config.yaml
groups_per_token: 4
lr_mult_qkv: 0.4
decay_fraction: 0.936
batch_tokens: 131072
steps: 4095
Below are experts of layer 2 (counted from 0) of a mixture-of-experts language model. Rows are named router (the router's row for the expert), gate (a neuron's input weights, with its number), up (a neuron's input weights, with its number), down (a neuron's output weights, with its number) and show model dimensions 0-159. Each number is 50 + 12 x the weight over its row's rms, rounded and kept within 0 to 99.
After each expert's rows: a language model's description of what the expert responds to. This comes from a sample of Wikipedia text that the model never trained on.

# expert 35
router:57 32 59 75 43 62 58 68 66 55 54 58 60 37 56 58 59 64 60 57 48 27 57 34 46 58 40 52 43 49 47 67 57 50 35 52 26 65 66 50 47 55 48 28 82 51 55 59 40 33 49 57 47 44 59 55 59 55 45 66 37 39 52 29 58 52 50 41 41 49 40 55 59 38 50 70 54 28 61 46 44 35 60 38 43 65 34 47 57 59 46 31 49 76 25 52 38 62 61 49 44 44 59 53 47 39 52 24 65 48 58 36 32 46 59 53 36 44 59 48 74 58 27 86 58 37 49 53 76 67 53 38 47 28 53 50 58 60 37 46 40 55 46 46 58 34 44 58 42 59 71 61 35 27 49 58 46 64 41 57
gate0:50 54 44 41 52 34 46 63 52 41 65 40 41 42 62 58 68 74 58 30 94 53 37 63 49 52 51 48 41 40 50 44 46 39 43 55 50 46 51 62 56 27 43 56 68 64 57 44 58 63 42 63 49 52 42 51 63 50 44 50 67 31 32 33 39 66 55 43 84 39 57 49 65 28 53 41 29 44 36 55 61 33 51 51 41 47 48 52 55 49 58 21 58 49 45 55 54 54 57 43 69 57 70 57 45 37 37 59 57 63 56 60 72 64 36 55 53 25 34 86 50 59 43 43 57 58 41 50 40 59 58 52 32 38 58 33 45 65 57 40 46 56 52 59 46 59 43 47 61 65 68 52 28 43 18 46 57 51 53 45
up0:54 48 61 41 56 20 60 39 45 41 62 52 41 47 54 59 62 77 66 54 66 36 34 51 51 57 55 38 53 61 53 61 84 54 53 46 55 70 76 32 43 64 45 27 51 62 48 49 59 60 37 70 44 52 32 75 71 64 51 46 60 42 15 23 60 65 50 25 62 53 57 41 52 48 43 46 40 50 33 49 50 30 57 70 41 62 47 49 58 58 52 14 75 47 38 35 53 39 52 22 50 47 60 67 52 56 62 43 45 59 38 37 40 51 38 49 62 48 39 53 65 55 41 61 36 46 58 59 55 57 33 51 37 36 53 51 47 54 49 55 43 67 53 54 59 58 51 41 55 43 56 61 39 31 51 46 49 57 51 41
down0:46 23 61 38 38 45 46 72 58 48 55 42 71 55 55 48 46 40 70 68 41 56 48 35 65 52 43 42 47 76 22 53 58 56 49 44 39 30 58 61 43 66 60 44 38 52 69 59 65 49 49 34 62 60 56 61 50 41 51 57 61 55 67 50 31 38 26 52 20 43 73 44 46 58 46 55 43 33 66 35 67 54 48 49 38 53 68 44 62 50 38 51 51 54 49 36 52 60 40 55 39 51 53 40 48 50 56 53 62 57 46 40 26 69 72 41 45 63 84 51 58 28 74 59 24 53 62 63 52 45 38 57 46 53 56 62 45 53 64 61 39 56 42 45 46 50 35 32 43 38 46 29 53 35 65 48 41 34 32 32
Description: Suffixes ending nationality, field or category words, such as -ite, -ary, -ian, -ology, -ae, as in Website, Military, Theraphosidae.

# expert 21
router:56 45 57 60 45 45 25 55 44 68 34 49 38 48 51 53 39 59 54 40 54 13 65 44 54 64 40 59 53 46 42 56 48 38 44 60 42 45 52 37 58 64 56 49 60 43 52 47 39 35 57 29 49 75 42 65 63 81 49 62 50 42 44 30 47 43 35 58 67 36 52 62 44 30 47 41 44 33 49 68 58 41 42 51 20 63 49 48 59 51 20 48 52 54 44 37 53 56 76 50 54 43 49 64 69 44 55 40 48 23 41 43 22 44 45 53 58 49 47 51 48 62 49 57 71 36 34 50 48 47 62 47 38 30 45 67 51 70 48 51 47 58 41 36 73 44 51 42 56 41 46 52 19 24 62 62 54 66 40 69
gate3:48 33 21 58 50 66 32 57 59 53 70 65 54 53 51 80 39 55 46 46 48 66 58 47 53 46 58 60 65 58 44 53 43 61 42 47 44 40 59 63 41 40 29 72 51 57 73 39 48 49 29 67 43 39 58 62 49 55 39 51 47 44 45 41 56 55 36 54 55 64 51 53 50 48 61 52 55 45 59 41 52 57 63 56 28 64 50 44 55 32 50 53 43 63 58 44 42 55 46 50 50 44 39 50 77 34 81 29 36 59 42 57 65 43 58 41 26 46 42 35 63 44 37 46 71 70 74 53 51 34 52 55 59 37 60 39 51 62 77 54 34 60 53 36 38 49 64 65 66 47 53 86 54 85 54 56 42 42 52 63
up3:39 34 48 67 71 52 32 61 58 68 63 52 49 37 43 58 31 43 40 39 46 53 39 50 52 71 52 62 58 46 63 34 41 46 37 41 31 45 27 46 60 38 41 50 56 52 57 55 58 57 46 51 47 48 60 45 52 60 60 70 45 51 67 67 73 53 40 56 35 34 40 42 57 60 65 39 47 48 66 38 54 50 44 44 36 59 56 46 32 50 34 68 34 48 55 31 37 59 67 45 53 41 23 52 63 28 79 43 27 59 53 45 58 40 63 51 45 60 53 42 50 48 47 54 67 74 75 52 38 46 37 42 62 37 39 50 23 71 68 64 43 54 65 47 51 44 57 51 62 36 41 79 57 60 39 81 59 66 55 52
down3:32 41 58 42 37 59 38 45 54 55 68 47 61 48 76 51 58 39 41 65 42 54 48 54 44 50 34 30 34 40 49 29 55 56 44 54 45 49 57 59 54 59 50 37 58 59 67 54 13 73 44 30 45 52 49 68 79 73 38 84 56 60 41 40 74 52 37 58 54 51 42 44 46 50 33 46 19 53 44 68 53 44 48 54 49 44 58 59 22 47 52 37 44 50 42 48 46 34 74 31 48 44 44 60 59 33 47 44 42 43 39 60 59 52 75 68 45 56 60 48 39 39 55 51 58 56 53 63 60 55 48 33 35 34 55 55 60 47 68 37 56 57 47 40 45 68 56 40 53 36 34 34 54 39 40 45 60 28 69 35
Description: Digits inside years and larger numbers, mostly the second or third digit after 1 or 19, such as 1861, 1969, 11,962.

# expert 61
router:68 44 29 61 14 39 40 50 47 70 45 29 45 22 33 77 56 64 76 38 51 48 40 35 50 53 62 56 33 61 41 49 53 43 41 55 50 57 48 40 63 60 60 52 65 53 55 32 34 54 51 49 51 48 42 67 55 45 53 54 47 58 45 37 34 59 60 61 51 40 55 52 50 63 56 54 59 44 53 53 57 41 41 33 36 45 43 44 47 56 39 24 29 45 52 63 48 56 79 44 46 54 34 54 70 46 50 35 48 52 58 39 47 56 45 53 36 51 40 80 63 50 35 51 76 53 47 61 39 64 51 32 45 22 39 26 39 72 55 39 47 42 57 30 61 58 48 53 69 43 55 62 37 37 68 57 59 61 44 75
gate6:35 39 44 58 75 47 38 43 43 59 24 53 55 39 48 37 40 44 46 37 48 46 35 53 81 47 60 50 63 55 48 40 55 48 59 61 42 50 43 46 60 23 44 47 27 09 50 66 31 50 53 43 58 44 30 63 26 43 65 31 29 44 41 28 65 54 45 50 39 37 62 69 58 30 63 49 51 47 55 34 51 42 53 60 41 37 78 42 68 75 74 66 62 59 55 37 33 39 54 47 36 33 54 45 50 58 44 56 47 37 48 42 37 46 48 76 52 54 45 74 27 51 53 58 45 31 36 59 44 42 55 47 37 49 62 56 57 43 59 45 44 43 60 54 58 51 48 51 54 40 52 58 70 64 56 46 51 62 43 52
up6:44 46 51 58 45 72 22 86 50 64 43 60 49 57 53 39 58 41 60 55 52 43 46 41 52 35 57 33 56 48 57 56 61 54 23 52 40 56 52 51 49 39 53 86 44 47 54 52 56 46 50 55 56 45 52 51 34 38 67 49 35 49 58 54 45 41 35 45 36 49 60 71 60 50 33 41 37 52 53 52 34 20 30 46 48 48 50 50 51 52 52 55 43 61 44 28 46 85 50 37 65 41 45 57 50 49 56 31 46 51 55 38 74 48 41 54 34 70 69 58 57 64 48 60 51 52 52 65 53 29 48 51 37 43 54 45 42 48 51 39 51 59 29 39 26 54 48 74 86 29 45 66 35 46 43 52 47 83 40 64
down6:79 62 33 40 51 57 55 63 39 57 39 53 60 48 32 41 26 68 82 50 67 44 46 44 45 50 27 38 66 40 58 78 44 50 50 58 55 52 45 33 54 33 56 46 72 48 47 27 57 56 55 50 53 47 45 64 45 48 40 56 53 51 67 59 58 46 42 33 34 57 45 57 30 44 37 51 51 63 67 50 49 65 54 55 63 50 52 61 62 24 43 69 56 43 43 46 58 60 52 32 82 51 26 61 64 36 32 40 58 65 33 41 60 55 48 46 39 51 49 68 33 47 56 62 53 72 55 38 54 64 40 55 30 37 58 53 51 42 28 51 62 48 42 54 41 53 62 35 56 64 34 69 31 57 56 31 70 60 56 61
Description: The, a, and number words after prepositions or verbs, e.g. of the, by the, lost the, and age numbers in census percentages.

# expert 46
router:43 15 53 59 38 47 16 44 50 62 35 40 27 24 42 73 55 40 47 63 43 38 55 30 47 52 84 58 54 30 37 49 51 49 50 54 37 47 56 52 53 45 48 43 45 39 74 48 39 45 59 24 53 50 41 71 45 53 68 65 33 46 40 41 51 50 53 57 48 50 66 52 58 53 68 45 45 50 52 43 52 48 53 39 38 59 44 31 77 64 47 47 55 59 51 41 39 57 51 58 53 46 31 37 48 48 47 28 56 34 50 35 35 54 26 47 53 47 59 61 43 58 25 60 75 54 74 43 44 54 58 55 53 46 35 61 35 45 40 47 49 49 35 56 68 46 56 45 55 36 34 54 44 37 51 57 42 72 16 64
gate3:53 51 46 59 11 41 64 58 52 56 68 54 42 32 35 41 59 56 37 47 41 54 49 51 57 40 61 42 33 43 56 24 33 61 34 44 40 56 32 36 40 44 49 27 51 79 36 32 58 46 65 28 55 63 33 69 62 34 47 65 33 56 45 45 68 73 66 47 51 44 68 45 46 32 66 76 60 60 57 50 47 44 59 29 44 71 43 53 45 36 47 50 30 63 69 60 53 48 53 45 66 39 45 44 31 52 51 62 75 72 67 57 22 59 54 55 39 47 39 65 64 44 50 47 64 55 37 61 52 58 51 62 50 40 48 44 45 54 44 46 55 45 68 62 41 55 47 42 61 58 61 51 59 50 59 48 29 46 55 47
up3:54 45 36 47 28 40 55 58 35 58 88 73 55 31 31 52 73 47 34 40 47 44 46 48 79 42 47 47 20 46 27 31 53 51 46 52 44 67 41 34 63 55 60 38 57 54 48 42 57 65 63 39 45 63 56 72 69 49 50 79 55 30 49 52 48 61 42 55 54 43 48 38 56 45 59 66 69 42 46 50 40 45 58 60 39 46 46 38 51 40 55 45 28 50 43 53 40 65 49 37 42 44 38 31 46 44 59 55 69 32 56 62 37 48 49 69 56 49 48 38 79 29 53 43 33 28 63 53 65 52 47 55 35 44 55 39 46 78 49 52 51 27 68 77 42 46 39 51 59 43 55 49 54 51 55 40 44 51 45 60
down3:49 53 45 37 34 45 59 40 55 57 37 43 51 42 64 58 42 78 37 49 39 37 56 58 49 60 43 56 28 51 45 52 37 62 50 57 24 45 43 54 43 38 78 39 45 47 40 66 57 41 52 70 68 45 34 55 52 38 70 47 44 48 49 45 55 53 47 48 55 62 56 72 69 39 37 55 65 64 59 53 60 51 56 67 72 48 54 65 36 35 47 52 22 66 35 36 57 35 46 67 61 42 46 46 43 55 39 50 50 64 61 38 65 67 57 55 53 38 57 52 48 30 59 26 30 36 59 72 47 47 55 60 50 62 56 39 52 57 47 43 43 41 72 70 53 67 73 37 49 75 46 36 71 65 54 65 28 56 77 34
Description: Pipes and line breaks in election and data tables, month abbreviations like Jun, Dec, Apr, and cell words like Turn(out), Year.

# expert 9
router:43 35 36 69 16 69 31 76 59 61 38 52 52 41 64 51 49 35 62 60 46 26 73 29 76 49 55 43 69 55 53 57 67 42 41 46 41 57 54 34 54 52 56 54 66 50 52 47 39 26 59 69 38 50 54 54 47 59 42 57 38 53 62 26 52 60 59 34 40 36 67 50 56 50 63 69 41 55 45 45 45 35 43 58 42 79 58 53 61 43 22 44 69 66 49 53 40 53 61 38 37 49 48 39 39 59 63 25 52 45 54 44 50 65 32 53 46 43 39 62 49 52 29 82 57 56 62 58 59 42 48 55 38 38 52 50 48 52 65 43 53 41 35 29 41 51 44 65 46 53 60 58 38 23 55 45 57 60 38 56
gate1:52 39 52 68 68 48 51 64 64 55 41 45 59 43 47 47 45 73 27 69 60 65 35 62 52 55 55 57 48 67 47 63 52 65 55 55 25 62 50 50 40 46 56 66 55 47 60 29 40 35 45 60 36 49 45 40 42 34 42 50 34 65 47 54 74 65 47 50 79 32 50 44 50 57 60 50 57 26 40 52 60 24 70 42 41 68 49 59 64 42 46 47 65 50 60 32 48 63 66 49 54 48 30 53 58 42 61 52 44 40 49 53 49 43 42 46 64 45 45 48 63 59 57 63 55 55 34 47 45 52 30 65 70 63 45 49 04 39 65 56 36 52 31 45 57 48 81 67 39 49 62 59 46 68 42 52 40 61 38 70
up1:45 45 52 60 30 44 48 54 56 57 68 60 41 60 40 51 41 58 59 32 60 43 53 59 47 44 52 61 57 61 43 47 48 29 71 40 39 36 45 54 56 42 70 55 60 57 59 43 65 59 60 43 40 43 34 58 51 75 62 57 52 49 46 63 43 75 45 50 44 40 51 52 48 18 61 65 49 68 50 44 35 28 43 39 42 44 41 39 43 50 62 46 42 37 43 50 47 57 54 59 58 55 62 74 42 55 50 48 54 52 17 59 44 46 46 50 53 52 51 68 52 11 55 11 49 23 31 36 47 32 36 51 35 51 56 60 43 75 48 75 73 49 58 60 56 45 48 45 59 46 65 38 62 37 40 71 31 41 39 35
down1:63 39 66 34 46 28 38 54 54 44 76 68 57 58 37 46 56 44 32 60 50 47 51 57 49 45 48 55 39 52 44 53 46 34 67 49 60 24 47 49 59 51 49 44 53 42 39 85 63 57 33 40 38 53 63 57 51 79 67 58 42 55 53 34 43 43 40 32 54 45 70 67 52 41 43 55 47 64 34 46 43 42 24 53 54 62 45 51 61 60 58 80 36 49 50 52 49 47 50 43 36 60 50 55 34 44 40 40 33 42 49 45 39 73 65 21 39 36 49 53 56 36 63 34 37 31 34 41 58 41 72 44 58 50 49 69 30 53 57 57 47 42 55 61 36 62 41 40 78 55 55 28 46 48 27 45 40 46 27 42
Description: Single digits that end or continue a number in tables, coordinates, times and codes, such as 15:51, 42.20306, N07XX22.

# expert 19
router:53 24 58 84 47 43 40 75 40 60 35 40 56 41 80 62 44 63 41 64 36 31 50 50 80 54 38 55 59 61 59 50 56 41 43 53 49 60 66 38 56 51 56 46 63 46 64 51 36 36 54 38 47 52 54 44 61 52 41 84 31 53 44 14 50 62 46 47 44 48 51 48 57 33 72 64 52 50 51 45 44 37 52 44 47 61 44 29 57 62 43 51 55 62 51 52 50 59 51 71 59 27 55 46 51 54 68 29 53 54 50 25 45 39 30 62 44 55 44 60 49 57 39 59 63 62 48 47 51 46 53 50 48 40 57 52 58 59 48 66 51 62 51 25 62 38 36 58 69 49 47 78 29 51 63 39 49 69 36 69
gate0:60 40 60 87 54 69 26 53 63 51 38 59 44 69 67 52 44 48 50 42 32 47 51 58 66 40 38 50 74 69 59 36 58 34 58 65 33 43 39 35 52 59 40 63 64 42 50 61 59 44 51 56 56 50 55 41 44 54 32 62 32 53 43 33 53 39 52 63 48 67 63 57 51 28 45 43 51 33 54 60 25 37 45 49 48 53 38 36 47 66 47 37 22 62 34 51 52 42 74 49 47 37 53 49 54 17 67 43 66 34 53 34 72 50 40 54 29 51 36 41 51 45 40 50 48 52 47 37 63 62 40 35 44 41 48 40 66 64 62 51 39 54 54 65 67 45 71 66 49 57 57 59 28 57 68 59 49 54 39 64
up0:70 42 37 49 32 17 50 35 42 35 47 25 20 47 43 67 60 33 58 54 50 58 44 52 59 56 68 61 45 55 50 61 55 42 48 56 35 59 39 65 59 62 70 53 53 54 46 54 31 41 44 48 38 38 66 41 50 48 50 59 63 51 49 30 51 72 57 43 48 55 26 59 21 57 36 68 77 46 44 58 58 58 63 47 39 60 59 52 61 50 46 66 47 44 47 53 30 70 48 41 50 66 51 79 58 61 47 56 75 86 60 76 57 46 51 38 54 59 59 53 43 34 53 56 53 46 51 55 51 62 55 50 19 37 41 31 55 63 38 39 64 56 55 56 57 62 46 40 38 51 51 39 52 40 59 44 32 56 38 51
down0:54 50 46 37 66 56 60 53 66 43 61 25 55 40 56 51 62 41 65 47 24 44 36 52 63 63 59 48 50 28 66 61 47 43 65 39 76 46 46 64 60 48 48 48 54 52 58 35 48 33 44 79 60 43 60 25 61 63 54 50 44 49 59 50 62 52 53 62 37 61 53 47 72 40 55 60 62 31 65 31 40 51 58 43 65 67 79 43 48 52 48 45 66 50 56 36 60 58 39 48 51 42 45 49 45 47 41 38 49 31 43 47 38 31 47 40 60 59 58 49 48 34 73 65 43 40 52 56 47 21 51 53 41 53 60 50 52 57 38 49 43 41 31 32 53 47 75 60 40 51 59 51 87 57 65 49 72 34 86 62
Description: Ordinal th after numbers (16th century, 15th Earl), th in date of birth, and years or the following in, e.g. in 1954.

# expert 62
router:62 38 39 74 40 54 39 66 58 61 33 48 48 35 54 76 49 60 65 51 40 23 63 38 58 43 46 51 66 55 36 55 45 39 29 55 36 53 55 45 54 57 63 47 61 43 41 43 53 39 54 44 46 55 37 64 64 59 59 63 41 42 53 41 38 47 51 52 37 23 56 67 46 40 52 76 44 44 41 70 46 39 58 37 48 47 51 46 75 61 51 35 42 56 41 51 33 58 59 51 68 49 40 46 41 41 45 35 44 48 43 35 41 58 29 61 56 48 43 43 71 44 47 70 62 35 61 62 75 39 63 34 31 34 76 17 35 67 55 67 35 48 50 26 52 34 27 54 51 58 58 47 46 34 54 64 57 56 40 65
gate2:56 57 55 64 31 49 38 51 49 58 37 37 67 57 57 60 54 57 26 17 56 32 28 50 47 56 40 50 52 57 56 68 52 60 28 58 52 35 57 35 34 56 72 47 68 46 52 53 46 54 65 55 70 46 32 68 66 55 49 54 33 60 51 26 43 45 44 66 38 45 61 42 48 64 70 32 51 57 46 44 38 48 59 29 27 45 41 63 48 40 56 49 37 58 48 56 60 75 38 49 47 51 39 25 54 60 63 38 58 39 70 20 50 50 44 60 42 51 40 48 70 43 42 53 42 54 45 56 35 50 49 41 41 41 41 20 42 36 65 51 47 71 42 23 59 47 32 39 35 45 69 54 73 55 39 52 48 47 50 48
up2:69 43 61 60 46 54 58 63 74 61 53 26 56 55 62 60 57 71 38 24 62 59 26 49 70 55 50 50 46 42 48 65 61 55 34 46 53 47 68 27 49 62 63 67 53 46 48 44 51 40 55 56 53 45 39 49 48 67 36 46 33 67 60 34 54 45 27 57 41 40 39 63 47 71 52 41 48 53 43 56 56 46 56 30 35 36 63 51 70 75 52 33 37 61 36 57 55 76 33 38 47 46 40 36 41 46 59 20 60 47 64 26 58 60 40 46 55 38 52 49 94 49 53 59 46 52 58 59 45 47 59 50 60 42 53 28 37 42 61 53 60 76 39 41 50 54 32 50 49 63 55 58 53 55 47 37 58 52 37 53
down2:47 77 63 54 55 38 63 47 46 39 60 49 63 79 41 53 56 57 38 58 57 59 22 44 57 46 49 36 47 66 35 58 56 73 61 40 49 45 52 43 34 68 55 48 36 53 32 32 68 42 53 52 59 58 55 69 70 66 45 57 52 42 54 60 44 47 43 64 25 56 68 54 39 49 45 40 50 60 41 65 28 54 56 65 60 23 39 49 45 69 73 57 86 53 50 53 55 40 40 49 42 45 38 50 44 42 45 63 51 46 46 63 45 62 43 82 54 45 40 44 27 16 50 70 54 60 36 39 47 40 59 54 60 51 49 64 51 44 48 46 64 58 58 53 58 61 57 48 52 54 29 37 37 65 33 26 44 62 43 63
Description: Individual digits within years, scores, counts and catalogue numbers (1982–83, 1959, U19), plus words like States, District, University.

# expert 24
router:58 43 27 70 39 30 32 61 47 49 46 59 44 37 44 64 43 55 49 49 53 28 37 34 47 41 48 66 68 78 40 48 69 47 42 63 41 59 43 59 48 69 56 58 56 48 54 38 35 24 43 40 59 46 59 46 55 50 63 50 60 36 47 25 57 46 49 52 34 37 46 69 62 38 60 69 55 44 45 58 44 38 60 45 33 75 40 44 52 48 35 09 47 78 43 66 42 61 47 50 48 56 44 51 52 50 51 33 55 44 35 38 30 43 31 55 34 61 56 50 53 60 24 67 70 54 53 44 75 53 53 46 41 49 54 44 30 42 56 51 32 41 48 50 64 46 24 56 55 47 57 45 48 34 69 60 55 67 37 62
gate3:17 52 53 51 37 49 57 39 68 52 32 51 50 56 70 62 54 33 33 64 64 28 55 50 43 56 59 45 37 37 69 55 42 65 42 51 52 53 52 64 44 38 59 40 59 42 51 48 25 59 41 43 56 44 56 51 53 47 48 48 52 47 80 65 53 64 37 48 42 45 47 70 50 49 60 40 70 26 21 40 44 64 50 62 42 50 46 48 51 47 45 42 71 79 41 28 57 69 58 35 31 53 41 44 39 58 47 45 28 58 49 49 34 39 38 45 54 47 71 40 38 81 71 48 52 67 50 58 51 50 62 57 62 51 31 63 40 64 50 53 45 60 64 34 50 40 35 58 64 60 43 60 46 49 25 57 33 79 53 57
up3:23 46 50 55 33 52 49 41 55 62 48 60 37 41 36 62 60 49 34 73 55 40 49 43 57 69 50 46 21 49 50 50 67 57 54 49 52 48 49 53 48 56 49 35 60 30 72 36 29 48 44 42 44 54 73 63 22 38 61 41 62 59 78 37 46 30 54 39 20 50 79 35 46 57 55 63 69 46 46 72 54 55 53 58 45 56 55 51 54 58 41 54 48 74 51 51 33 45 52 56 52 30 57 52 44 51 36 35 43 60 48 40 47 74 63 49 52 70 66 51 58 58 60 65 57 33 44 42 53 52 30 39 62 37 63 32 56 55 70 45 49 44 77 32 49 22 41 45 52 43 56 62 54 51 48 55 42 75 50 47
down3:53 63 46 59 71 39 31 69 61 46 51 70 43 63 51 46 56 66 70 51 37 53 62 64 36 44 54 43 74 42 45 47 46 63 51 41 53 64 25 61 45 44 39 59 54 37 59 38 49 64 51 51 51 50 36 51 52 38 54 73 58 49 58 49 50 31 38 61 44 42 41 52 55 69 37 73 38 44 30 42 37 45 67 63 39 41 50 58 61 50 46 56 57 57 69 69 42 64 36 31 50 52 45 55 70 39 37 50 64 85 66 49 53 66 50 69 58 46 57 47 63 48 67 49 22 53 52 38 71 37 49 62 45 41 25 29 53 44 50 54 43 47 51 38 28 64 60 69 50 49 35 57 45 38 58 18 62 63 36 35
Description: Word-final suffix pieces such as -ation, -ion, -ment and -ra inside words, plus closing === of wiki section headings.

# expert 5
router:44 26 39 59 25 44 48 55 47 49 37 52 43 28 60 63 47 57 68 48 66 28 57 39 66 53 70 57 51 61 33 45 50 29 53 49 39 42 55 56 55 61 63 48 57 58 55 40 45 48 45 43 44 57 39 55 54 68 59 57 36 34 48 38 50 68 33 38 54 36 67 64 70 48 61 52 53 52 46 66 59 42 59 45 27 79 30 56 82 37 23 40 51 70 22 49 26 45 41 48 50 58 42 67 63 50 38 44 56 63 43 33 41 45 39 53 41 36 30 45 63 57 36 64 64 47 65 50 65 38 61 62 45 44 45 54 42 67 52 43 28 50 51 45 61 39 39 48 60 36 65 50 50 38 72 69 42 58 32 59
gate1:46 45 31 54 47 36 51 76 31 47 36 43 41 57 37 39 57 42 65 58 41 37 41 52 68 45 47 76 65 59 68 52 70 60 46 41 71 55 64 39 68 61 59 47 58 60 52 60 47 48 58 52 48 55 63 44 62 54 70 35 39 52 47 43 56 35 72 69 34 50 62 37 68 28 75 67 54 55 54 43 46 38 62 36 64 57 45 53 32 52 25 44 55 55 59 41 48 51 61 52 63 48 43 28 48 72 62 43 57 41 29 60 37 53 44 68 64 46 40 54 53 59 30 66 52 53 55 51 24 61 45 47 29 42 56 58 38 86 76 49 43 47 70 55 66 50 52 24 67 55 48 50 56 52 53 39 54 49 50 50
up1:50 46 46 50 61 74 56 44 47 59 63 53 44 54 52 69 49 59 48 47 50 52 41 56 65 70 47 57 46 34 60 66 49 47 53 58 55 45 76 52 53 47 43 50 53 47 81 55 51 44 51 52 56 51 27 57 73 55 32 52 57 32 39 32 56 56 62 54 53 64 48 52 56 41 60 80 16 44 38 51 48 28 59 30 44 35 38 44 56 61 43 67 53 56 61 50 46 58 60 42 47 45 49 37 41 47 64 48 43 44 57 57 65 33 44 77 56 34 51 61 70 40 42 61 52 70 51 44 44 67 35 41 49 48 49 69 64 68 59 38 35 73 48 19 61 45 61 31 27 67 73 64 57 53 30 66 60 70 47 37
down1:47 41 44 71 41 49 51 36 50 54 60 48 62 50 45 46 62 70 41 46 49 59 55 28 60 53 34 46 46 47 27 76 54 50 53 53 54 57 54 40 46 43 43 43 34 40 35 68 44 56 72 50 27 52 54 60 41 64 34 47 80 43 47 37 37 52 42 42 20 43 47 47 46 58 55 45 51 50 59 47 42 34 41 40 25 59 56 53 52 53 56 52 53 53 69 58 81 65 56 55 50 21 15 52 74 37 49 60 58 37 50 54 46 24 51 53 36 43 48 73 31 52 51 63 42 65 39 52 62 46 49 43 38 55 66 39 33 54 52 42 69 60 62 60 61 46 25 84 60 50 57 59 37 55 55 39 55 65 63 61
Description: Capitalized word-start pieces inside names and titles (F, C, St, Cent, Con), plus degree signs in coordinates like 53°40′.

# expert 12
router:43 42 42 50 43 24 59 55 62 71 40 39 57 33 42 52 49 44 51 48 75 39 43 51 65 76 42 40 47 42 46 61 55 48 49 57 32 36 69 51 53 37 48 60 55 36 59 35 41 48 54 42 47 53 48 59 61 72 35 58 47 52 56 43 45 64 59 52 68 39 44 62 60 52 50 62 58 43 46 39 60 36 63 34 57 56 41 42 67 45 39 43 63 72 23 47 54 69 63 50 58 71 44 64 65 65 39 24 45 36 41 32 35 54 33 54 14 24 28 69 59 33 30 63 57 55 53 37 37 61 55 48 46 37 49 44 44 57 54 56 60 61 46 46 63 58 50 62 66 41 64 80 44 37 42 46 49 67 41 68
gate6:44 49 21 51 48 45 49 52 34 55 48 58 47 33 43 66 52 53 77 38 44 44 45 38 55 32 42 48 43 71 50 43 53 51 34 59 52 46 50 68 50 46 55 48 34 44 53 47 53 56 40 48 47 47 27 36 50 39 65 43 37 28 58 45 39 58 43 50 59 42 65 51 74 48 52 44 67 36 35 35 50 54 48 61 44 95 74 47 50 35 53 32 34 46 20 40 28 56 60 64 56 40 49 48 50 72 40 54 45 54 36 50 38 48 58 59 41 49 38 80 27 50 43 38 55 54 34 44 48 63 52 59 52 53 52 68 61 30 24 67 58 52 46 41 68 50 49 76 46 28 60 56 49 53 58 35 58 35 41 70
up6:47 52 48 45 31 36 44 51 29 60 47 41 69 59 52 59 33 47 47 58 45 51 44 41 72 72 49 75 49 48 53 47 51 54 45 36 57 67 68 43 53 30 65 37 38 46 33 55 55 63 42 27 65 53 79 47 66 51 36 62 31 50 53 48 56 60 47 65 62 34 50 62 57 71 52 47 46 65 39 48 50 59 62 28 49 52 44 58 68 45 53 42 32 37 50 61 60 43 61 39 48 55 49 46 65 61 27 64 41 47 49 35 58 64 67 53 46 41 44 61 69 43 42 71 43 64 59 46 31 56 48 44 69 35 23 59 48 50 29 54 41 82 59 43 68 62 55 45 58 48 46 60 73 62 66 40 40 23 52 66
down6:67 70 44 56 83 63 48 43 52 63 32 55 38 49 38 53 59 51 62 65 53 72 64 47 49 68 48 63 64 51 55 38 61 68 57 57 34 50 48 58 69 64 51 50 35 41 34 46 45 36 46 31 24 56 50 66 54 72 57 43 57 70 39 63 46 60 41 45 34 46 65 42 52 83 58 59 56 48 55 43 49 39 42 72 48 38 40 42 39 26 19 51 56 60 48 55 32 54 58 45 33 39 44 53 61 48 69 40 52 59 45 33 70 47 62 75 33 55 58 51 55 48 54 49 66 51 42 64 48 42 39 43 32 49 55 47 52 43 82 39 58 59 65 49 39 47 52 31 37 54 52 72 52 37 55 52 65 38 30 56
Description: Determiners, possessives and number words starting a noun phrase after a preposition or period, such as The, the, their, seven, first.